Weights of a small mixture-of-experts language model, trained from scratch on English Wikipedia: a shared expert of 64 neurons, 517M tokens.
Below are experts of layer 4 (counted from 0) of a mixture-of-experts language model. Rows are named router (the router's row for the expert), gate (a neuron's input weights, with its number), up (a neuron's input weights, with its number) and show model dimensions 0-159. Each number is 500 + 40 x the weight over its row's rms, rounded and kept within 0 to 999. Numbers have three digits each.
Before each expert's rows: a language model's description of what the expert responds to; "mostly gets" lists some tokens that are sent to it at least half of the time. This comes from a sample of Wikipedia text that the model never trained on.

# expert 11
What it handles: Mid-word fragments, accented bytes. Letter pieces and capitals starting or continuing words, like T, At, port, int, plus accented and non-Latin bytes in foreign-script text.
mostly gets: " At", " T", " R", "\\", " near", " Am"
router:433477497501496481534424528501448401521462454528489560519565490426525488496492561501502456493518450552515535472497558571492535565476504483491528463473504490541461515511512508464560470527495496474531522519551509545499512438503518515466448449545569490491537522493565563505395511567505535501459486547392422458567524443554507505467423536460498569532482511561411455565488549475540506480451450507499500518528444526460504550528494498524405413492477478509568489515494476539467514512536494
gate1:500464500605501523517542468503504503489502482479503500510568497499512465495502542434497501505511565487578609495399501581439498559498500548498508500500489510499536525499522498499500568498502500498501499407506528526662534500413491614497487547512497505488485500443564496598526473500479447504501499542501507481468509478485500490532432482520499505486566542465517502499415514506499500501499632526505506467505506559550491497501498425500502502428500495482554398499516475598466491520500512
up1:576533501392501508502515523441491501515445552571499507529470410484481505465497506561554518491443497502500450446501498424518441487532498474459479609473500495547499490497504522505498524541492498517621500468429503464505499500557522399513484504467463420450502414520487496467500502380482503496521487509577564502491499520507488502450491462513552501504454504597494501499503502586509424441518459504501546592501503452348506502493531480508504511478504501501458500497506507464500510463499504
gate2:518514412442505487500501538555501493498496364499501615496495519490484429504491536473527498524518494524492500455461500490517459578464544509493621496495501467514500492473480495498474529548499496504502438514405488434545476464497518497491447500508492456502515470576461496443561502364356500520517498496480497598500528502474504453498508479492482521558490513490493559510496535517495499478477500376498402471480495552507366493498492504500489505452497504493502493534473509519533495510490533
up2:500502455536498493478446560522418463490494478470525523486494508460502493515522617457540554506468479501509494497496473492546499526489691506499570526503500522562520493510378492496500507515500498595508491508496510477494512498504494489391443490534512454501456492498495478447514500469417504500564416496575490520506500500461523457501561479491498547507499499506471564521461604510495498478455496496480421472560498500382474439504499557526559520501473592533503548492498493526546523521498488

# expert 22
What it handles: ing suffix. The suffix ing and its variants ting, ning, ling completing verbs and place names: lov-ing, fight-ing, Nott-ing-hamshire, Bloom-ing-ton.
mostly gets: "ing", "ting", "ning", " him", "ling", "king"
router:547530534470562486475437499498503556527556502519548500545444486462510450495505495461411474487491511605546392532561478453523448498499552509536492514507515537570430459534520514520510504502489518466503485427500529520451629500504517494508471503512456476496401468528500481489552546426525531450575468584568531526500529474507509520533431538525480521447457521477534591562418475462483506530481496457512447514542502514508459591529473492498508520459463437521539441453497470490500497449506452
gate1:499497480502510680517499501502523489582490486469570506502498547525529458517504476506496506497590494620513526501577505495501480501483530498576411496463497461351495501523503511523543463489499519542495514477572500541506467507461501550486502460497529487500503490499505508382449504458517594503537499546499501496556516590505524499512444480569502473601502426459525501576517499497457510500502500504513503513499503497496491473502472507455498557500491499473500497499500524485395604491470502
up1:419486509484525684501504551525518455493468500490499503494509506536507481473416477498431489498548396506522491510508501501512494504420507502527432497498415484500577500549494529501559493497543543490496505489557514595500493610453501505468497495501507491497501493488497502413496518394501506519557495505459648503516498555493522498520456491515505481542534425432503514586515495503493448465501443530504502603500494499487401497503512500490494524501500449497497512534477512500504576490503504
gate2:500516442501496514500462351525528502477480502499512460498499499496490489512462569500455504491613487502493522506496502521504480499509505535509462499508553547654499464499511386579393501500493457502495482531499497509495513495498495506498530507484501487502495512495525505457391506404491495499500492490497506502493431565498481351506464505567493495510522562497504503565481582499498480575529468470508450474497514491503501539532530362487408499455487508498477498453451501510561497484506492
up2:490607513462476638497498468505439506603506558488500475505583414451532447494388490551505511476599588594469509522500502521609497496471477532535506503485500476434480511518550505502500500480464497495442497512498507505467517502551456517625533499494463501486503493498504520503501500497498498530492454499498530533520490495491497529546644469502503494617498503533495500526497490513479512513516485483488521578501509501494468490485566484543406516514508514402492496494493502510521545521502511

# expert 30
What it handles: Word-final pieces. Closing pieces of words and adjectives, such as Turn-out in election tables, la-ck, outbre-ak, Fin-al, plus words like small, West, River.
mostly gets: " small", " West", " full", "ular", " Central", "ck"
router:500530468494458456475477533524582573452540546536553443505545555425538509567560546453502488570461577511509530490465518447494563493532438505518453509528521551514445521472441482530482489427566544484526532458498560479503578563489461553508589499432466424452454504549483474595521510529535571548549582537502522503480520466549552515466512565536504473552476477472527462496458456463485489509511553499462526447474564489551483470475509488494558533525540515503524555530509471574509500510530496
gate0:541501503503496560481503494499416488442473525468521500503507520501451501455506524464451501531503501522521450510507502649495584506496495501502419470495508671498501477495506476539499461550531539519512445481503577487496495501483489493536497471494489461555502502491477499444514447470478501613504498509502510497489541523495497540453504439504503465497506498384461502513501491501536491500515622475475488500478501525492497501529526490545499456714479497453443503451479465471521509501473473
up0:503508521482650492556501508497500498496530502502479494499551491504359480596556501507454592536509490507499473491573500485489461463420490460454518560500510500499502501479448503498507542498499497440468618518508489448514399526502502502521422501437558482494497520496530556366498626519606452486486521501425480489552535525490502528540488500450498496503497465484500496499474513497500483499506486509575470481489500507501509450525452459496511523446500460505506602498501456492503492482499474
gate1:488463446510498506499561442500567439494503487489613557511502507500468499509456478481507485508514496543517549506517500502491565504512465546573400566537494504492486471494487491513451498507499517496501479499496499520496527486498334502506500499500589562508542499551502488466500498495511494551503498503403510506502510455500477494522416552451501590497519607455429494507470537531435565508441496494504460465496499469509509469455505488370489429615386498486501502500501499562485495500499496
up1:478515499497487512455500516517530404496511506461567481514492492565541502497486558555501514500536519503493515435483333562542504472496477493502555562485500500503492505490486508377460511492581486512506497501448503531500513487504433504500493482496521490498519497508497439490502531549500509549446502506503429474504464578467495538503476669454492498502439522535504586494454487606477505507505490519517522493500530498500500507499491562471491372495500493502493494482501502511535482505535337